From a checkpoint of a small mixture-of-experts model trained on Wikipedia.
Size: 9 layers, width 448, vocabulary 4676.
Training: a variant of SOAP for the experts, 286M tokens, 12586 steps.
Below are experts of layer 3 (counted from 0) of a mixture-of-experts language model. Rows are named router (the router's row for the expert), gate (a neuron's input weights, with its number), up (a neuron's input weights, with its number) and show model dimensions 256-319. Each number is 128 + 24 x the weight over its row's rms, rounded and kept within 0 to 255. Numbers have three digits each.
After each expert's rows: "comes after" lists some tokens at least twice as common just before its tokens as in all text. This comes from a sample of Wikipedia text that the model never trained on. Tokens count by the router's weight.

# expert 7
router:168109100094125115136079140103138142108164093106155166148123152132148129095104163117096130083118173149134116118106138150106105115105112102144146140137130166141099125132124114135125138163129118
gate0:056176119077138131153157078131104154105141117145101105138192124101123116116114104097162147096132182157101124141070163131136097131101201150126138130138132100137172134115107147133137179105129134
up0:130155139120142165129091100150138167082116140119140107123115116153107149117137136117150173125131141146120123144152130119093095082128148123126153200148127121160142133129148114149103131102089162
gate1:088126112119150133138153143096151165104121098182129178110102139139144128123163114094131123124151162140141130158067167122124157126109157155098134145139154120152152089124143122116133119104106126
up1:200122143137134124132130166169145127151116145140170126121158120133138074132141081105121099132116132095107125115098120133143144142149114128195102120121162083166111092136119125166104141126157107
gate2:146119113140139090119115141103141115152114182104119108122151137129138101113103128099140138171156115164103125153121152135102159112091110180172147132165137073144151096126108133105155069148113119
up2:138159112119094142081114161165120068120123167158093119151157162115143113071144140121163104138123160135086112109098091121101124092127116126140152108148152153136109118146131154129147118124114140
gate3:085147122151098109132123109113157151133147133103119168151121113156112104161147095096104161147134122093098140137127079150167106093118085111132109109144129098127144127130184110082096122130096135
up3:119081135103124105128134101093153112154127141076119104115132143155054141155119141141056139103128123116130129175126111093168136147113087101134118171093128149086125170158115117127136134166136126
gate4:159134121110158108137098136148156115123159089151094102137139108150084108176115173102119113142148140112115099146185092128114101104144108136158149135158162139110146106121095130098115179165112149
up4:145119107116154126107088129154166160110117135120095120140142124121039106175156205126155121177151130134126099164126078150169085117150099136121162178118165153144094124103110192093103151172162127
gate5:122086099121066135119151084120113113150124142133162144070132122128105122164101091135126101175152155183134148120162129113116139128095099150151172108099153154161104165114111144124141123110142187
up5:166119168143116142133122098091133108128135163128143124150096160113105143137118149141135123098119128106114131140145115149132151121139138119108183127116156141128072093117088103164094149159103156
gate6:175145102111168130105100137120160107135158109154113155147102111129155083117140121105160116118138125116111151133165124174152128132133108052144125124144125142155153167147127165154162121124089161
up6:124123124112137106112146130181121096132120071127164137143136122164149112115089104091161133080162115125133129143164174115171122134127112089167136096152180124147121166110145138150125178130161138
comes after: " |", "–", " (", "|", ".", ","

# expert 3
router:126134117120148139102116165136103173098127126131162142146120187073155141177100188137108115105105149160161128144136103152151154092103108139128109115123151148121152116163149092113141134113095162
gate0:123128140157118156156112142129146136110117139165151092135130175113103079089113174129146113121139139101112194125143135113139111120113150110149142095147099119126223112142083130103150158100115113
up0:133111109114165152148146139128128162109104143106135105138134111119127119107140149153148081125138113122125129142121090123130177112104107169114122129146126090147127137106157123107087172124196155
gate1:135105118102109139138100110126168149116114120160121103082132082177175118128132138137155145106123078132101128154115084164094128174149100133101155122091127153134160140081139132130144101131141125
up1:141145115102102088077104152122157117101131133096111144107116162152155106122148125141113139121089132171143110129155174118138114095096165110131096114155129113171147138181064104161118155143158144
gate2:120166119100124144152172122113095164126112161123070134146116153119069106108121149098139143110135120136140162123180114128134120147097086167148117131142087139139160149113134164105121091164127154
up2:127134144130103128119150106095077128123159145114096119116107119134094121131129163098082161098099112137110140140115088158124135116138107106124168146120089163144125135145122107094159145137183118
gate3:108157101088141094134123151148126179115135152108131126127161149141177092158118128154105143129144112135102193137156145160129104169164125160151121140134139132104109123162133159093135141086168131
up3:183160146094119176123109149134144143132098158122156118092122172083102102152154090143127114158129140116144184122145123122101107118124120095116114120144091170110109099125128146132130138123146139
gate4:108154133132137119163146098114112123144115102112132157120140141137163115156191145118106086112120159159099143119108121138115074131094120093142123129144171148167148157110173165145124077092108100
up4:108135088139107138148122165096088147158149133107130120185119087083150114135120122116137125133129130128091110135105110144173131128073105110114139092152096098105091108153088085110113065121097134
gate5:139187110132131091087152103075091139150153137165122084131122101135168118126120133129110142141129088141171093152138128105152160118143115160136121139126109104100115157115140146130135155106109176
up5:109178131105119097170086088120083148152119131144107112164122134138124143131152132130150118115106101134132090125159128146082155121102121156166078125164172148149157121145152158146115130122132125
gate6:115136127106173110142088120166163114131118174133101112123139145144140112096128142161139117151167082106122157161129144133124167132125113148080158155119089104108130136097133130095102104119157118
up6:155127089172111160161210155098156156113177092110141128099113101116109137133137105088144157123108151165115107123146096116132084132165116107116124148120157143139159104117099077108172125123087109
comes after: " ", "\n", ")", " 0", "%", " 1"

# expert 10
router:129143124138128120138116118107132139136122088143179165131159149077164153155101124145099096113124182117157114129121110132157141118100144119136128133146155137143098100169136119121095135147122130
gate0:118124094133164157164121154124108119107125107142078111192104143112137164130153145129147085132142141096102113163075115124184118124125115149146137186113123153127113150130134161145127097123145148
up0:117184115101155138121172151117089053118137135098143132162157115111120153095129094127118117205118131143131193164136150114104134111111121129160145135161143146121154157144112153113125165087151134
gate1:111144111111118085103127120125175161128140132137129120138110105151162129110166184116096084116128152152087107120155153139156110128130179069147117100135174117125118122090188088144113117142120113
up1:088107136108140157102110140143142153097154161119110110103142122200085107153123107098103136134149124122148119101164166148107111137118111149176129083118115142144127166149118152146147161114143150
gate2:095122172101104144113194124139161129101128090134159125164126166143146162113119144107088102114143134130128150143086147147165111081127154108170106155112129133126141119123146156135131161166158106
up2:120093147105147140126107118123131120138102121104171071132126140132124146117159146146139140115130131092115157151113157176126113142153146108159144092144138051139139129120143144132122122153095142
gate3:102119133107104095133207143144136160135065114132124128119140163114125115125119119107148108147128089108112100135141145153135122100135161094132135114118107140114135145123184105130111161166133140
up3:117155133171138146146130114125145166137134111109132160117120073108116076149125135115120122089126126152130132137103164146138117109100139155124146099141138114131139127125102122096117113053131134
gate4:104147119086146136127119123140159140076118161190138147125126145137121150175148098107117142105128180109115134141145105133165120174137077129177126134135142144140126108122111101111133133130112140
up4:166096117159161107083125171146149121114142094114137123103119120160147109099155163123090153123123165128092109124123120135087144150141152142131096108145078129162139114171106120163104101143142108
gate5:115197136137136138116121158113145118123119174177093103120168119149140146115116105154113117126131102107139080121138122127100143117092135106153092169159094116108099159147159124132150109088154098
up5:115084154157111111144147153120128159130126097132144130089110133120150142149097162122163107124143108114117121138134156148106157084112120155158138149162120117162122180110149159157118072099132127
gate6:119145082101129152152117148118157088107111107099108153136143118119140134165149143134146094097129143116127122121105123138109120117086119063108124170166120113127135105134122168155086144139128130
up6:127105111126130155108128183145137112122140089115143107109135127140148130136118084104141128150108167156146142153134129113135128101097110170163122136160154078136090147086134128162119136136128129
comes after: "\n", " |", ".", ")", "==", " ="

# expert 19
router:158142114114115112147103089141141133160152083105121104147144127105135110104138130110101137115116136120113136140089109107115084137132125125159098106119131171118118146132170093106150103127122168
gate0:117086142085120115105135150124145147127114137106117115115150165146138135103173145112135148134129134092116144138140108159153109106107114135126088152129119095144119138141161126121133100143118114
up0:108137128169168132111110132106172090137124105112175144057119140135125143123122123120127099105125134154118118100146118141125138147150141085131092104131135128121112137150159113089150141107142097
gate1:153123147141152074139132139165097114105137117112133123127101121142114099125159137137088144146095175138152099106142151137102112118126104156173148118141096123127135149130110112137165075083160156
up1:161132109155142129133132111175120112131129119153132097138158114085132145147090091140122123072112106119112108140120112119130138159129123106162146159129156171116133114127148110085103094111127104
gate2:134125159146136131100159100096119144149096088164122154098143148112130095131132137106112082137085126139152133145155128060173097114113165113130097111134102128082120133122146141149103115102127149
up2:157086162140116093114091121159106160116156111126162103131161126126110109141065128138127187148119159126108120135111120148115142117146113103130106099104129136118171120138149176146158127126098141
gate3:091147141126146128100125148159117144150108157091128129164092119117120172153140125145119164157142159107158111130127124155079139129126084157112166133128095144134119147121088095114091128129110132
up3:154131153120116115125125108144117161121116162096113148179131154093104069101082068145133122112220098136148121164164105148113136153124142101164099153161083134102129144109111119143137166159102076
gate4:197159125141135133111100112150137125160104109147154140108140138139118172124136144130149148133098106095126092090132125155133164077112096143145091096167122084115136102154088130130123096136112108
up4:089142165125102145117181115119125082188148133122143142116129088158099115139089111128102132098139115157123156134118141157174100117087146138128104135125120153133153126109116101144096078062112125
gate5:137118193121152158135133134167128137133126101123108143131122124117139110161098127130105113166126117119127129113123176090127134114103147157113119148138085120156132157112130139142126128154158050
up5:158128104115107156144130094142146108142127099091120155111107140102133148161142163101159126145113149076119109187112164136121135123121125035160129135138181134125142094101135134065128119116125139
gate6:122173123130128112135100152118140116085116109103138116158170101153121113083108112106116116136112145154131143135066140104125100139124132135143096123122168128108114160124152141137106116128138130
up6:189089138125118094117096114097119109115090172123145107104152103131123157132176122107117126199112166139128169110160135152157152129126136164142143149118087120156172157148117095138163112145116137
comes after: "\n", " (", " \"", "I", "S", "″"

# expert 16
router:165141093122166155099124153093155183093108088124174141120137166124165206144120149111117101111123178148148077098128084120162113090124128135136091156144177166140127120137142099166134153133143102
gate0:115094094122119123107128147116121082137153132088148099155177160149099118171190129124087103141100095113134103153158173147126153131134093125185119147106091139131182109128136132173100133137137099
up0:134109107126110149130159149164121119143135113092106165115108108130095140112154118095101122118174149134115105155155131164114153113142113155130153096149101116122137131125160166121138162128120139
gate1:146117116114153168129160115097132152064176138139163149140114151136146140079112175106147120146102095164123139120122070171094137133118139144160120124116153121129119104141125175127114140136117150
up1:113100177125158165114101123137107102132174142100138126093139137148087085106127097099146161152152131138120127137107136128151110089134099131103117114155101103149125160145153144164141117139080154
gate2:138099102157153106107150129119150128158164154135156169139116170119113150164164156117133111126126132138100116151116113103107128117130101126109142109131119138169101090148154102126125154156173113
up2:120131117094090094117166161158170125113145139126121106186134111163129116127155118145099153107135140110119124131101131152139059110092170077128145123165106115105104109151117123135162132145133113
gate3:114149125165148156093116157094126128141083153108138133151112147159110142165142131109123129100141138128184166118092121116124143072152106136125075121139161156131089136118128141109111147078126094
up3:124122133101133158171115148160170124081140128115167121113108159108186153159126136105124081104151156159143092150146086135131132151160131110114109147167156069095150150157132161145159150145131130
gate4:123105170146143139121118133103135176134129079127108111110095156108164131116121160176156113137116182117107107136139118138119142134139151114131166163125137167131142136126146152112085134116138150
up4:117137185126084085163151136115154116118163116129123122121140119131115115088127104144107152098094132137106120139153096168146154087189128110160149154096199154116099138130134138081130094111144171
gate5:128149084126127125106110120086138138138128131110141118073121120125143116190134127128111144145117137116181168148152077125130107141129122109136085114129173137111133178089146144125148129141130072
up5:130101123083129155147105124122116125112133091145119125131158130132110104161132126111092149148150082160145088153100119173136126157093110116095130132113123155126134143125130125115183140121095128
gate6:150173120139110151129169177103095124117135114128143157121140124097146145125095118136129143121142159111135143113121098141155103154171114160145129151085126112118137085125122111093151110116134130
up6:099140137140119178146167146139113146112128174125207140086086137119154129157156112162125152106158105163151143090144124107143149123156148164145174138150132140146121116130148105077132113146094108
comes after: "-", "|", "\n", ".", " (", " •"

# expert 5
router:154127141108114156126108145116128139147130157126148139109124130161122119141108123129077104129143173115120097151116111102130123086087101142128102102121133111138117072132160112116107126151147127
gate0:127125119114096136143107133120125114109089116142108104140108139117142109110115165124098129116151129145129124129134156132134116145131147127083142116142159114080132157154141109114098078109113121
up0:191128105149089127162118118164208107111124125140128132109118183158107110148072119157157079118142134111138160092079141155112122138160101129157150147114137091134114155153130094127171166151147152
gate1:170148130104096168100107104119104172174129188144122109102113128116131128105145160145094105180103143099088140161164127103112133140123152100118127099127110126141128096108152109107178129146167112
up1:110141117128092102077111112119099125142114152134123126126090154196108096179140132144144104134088139169109142167154111135150182065142132104164128159115118094077146155123169163119126130155127163
gate2:136104118095138143142175159149165143128101122138140165120112148118163171094148119139133123130157153146140119150109151159098112148124153160118125143138132164127107089155129089149125119147106097
up2:115147157122078151127122076174092134132141135146097100120139156150128152105146159124142073114127131136102124141122134150145077163144114185156144120155146109100170092095107112101087126141145166
gate3:120086155111141148132088161123138121118135147113166142121148120103135125143140153147089082134155128113087100102143146159159119077091117121142061101164111145152111110098097135099109146144078101
up3:106083132139140131062147088173120166089128106136159153118113114117070148172125146104083082107148134138146108101130126142133123114094162093139124137125103119153124157156144122142095104058140140
gate4:151098152121141094132148124173130153138147129121106118113118113119093160164151124109111106135169122106118103112149097140128124104115117163165107112131164115121131113141136130119186144142144160
up4:178132095171119097148148112099117108122142150130118100141062108124084104129153125090134132119183118082133130146108164136094062142112126102130125147097137141116146102138064143149178145164151166
gate5:131100147123136116109154134108124145123107120101118118127118145098173124126144122110158106092118180137151158153098112127126140104147144136131128103135091125155130082125154135131123121173103161
up5:134127093108152124154141125172094086153147144093096133169102157120117114131139130125151139167123091118100129150125106132165090087115128129104092083131129076167133117128113155106161118093157131
gate6:157124160130128167152122143094107131146143163129153112134125145132144172097111095170062184169118089120105078145132145126090125130106147114148159151107115113120148154123137079147108145108128102
up6:120116140131164128173128104128127146105093106129130136135084142149097171134152160138121121090101107146127135123085180123113106114111145148095146122121124109074125157135134107118124113097082149
comes after: " of", " in", " for", " with", " to", " on"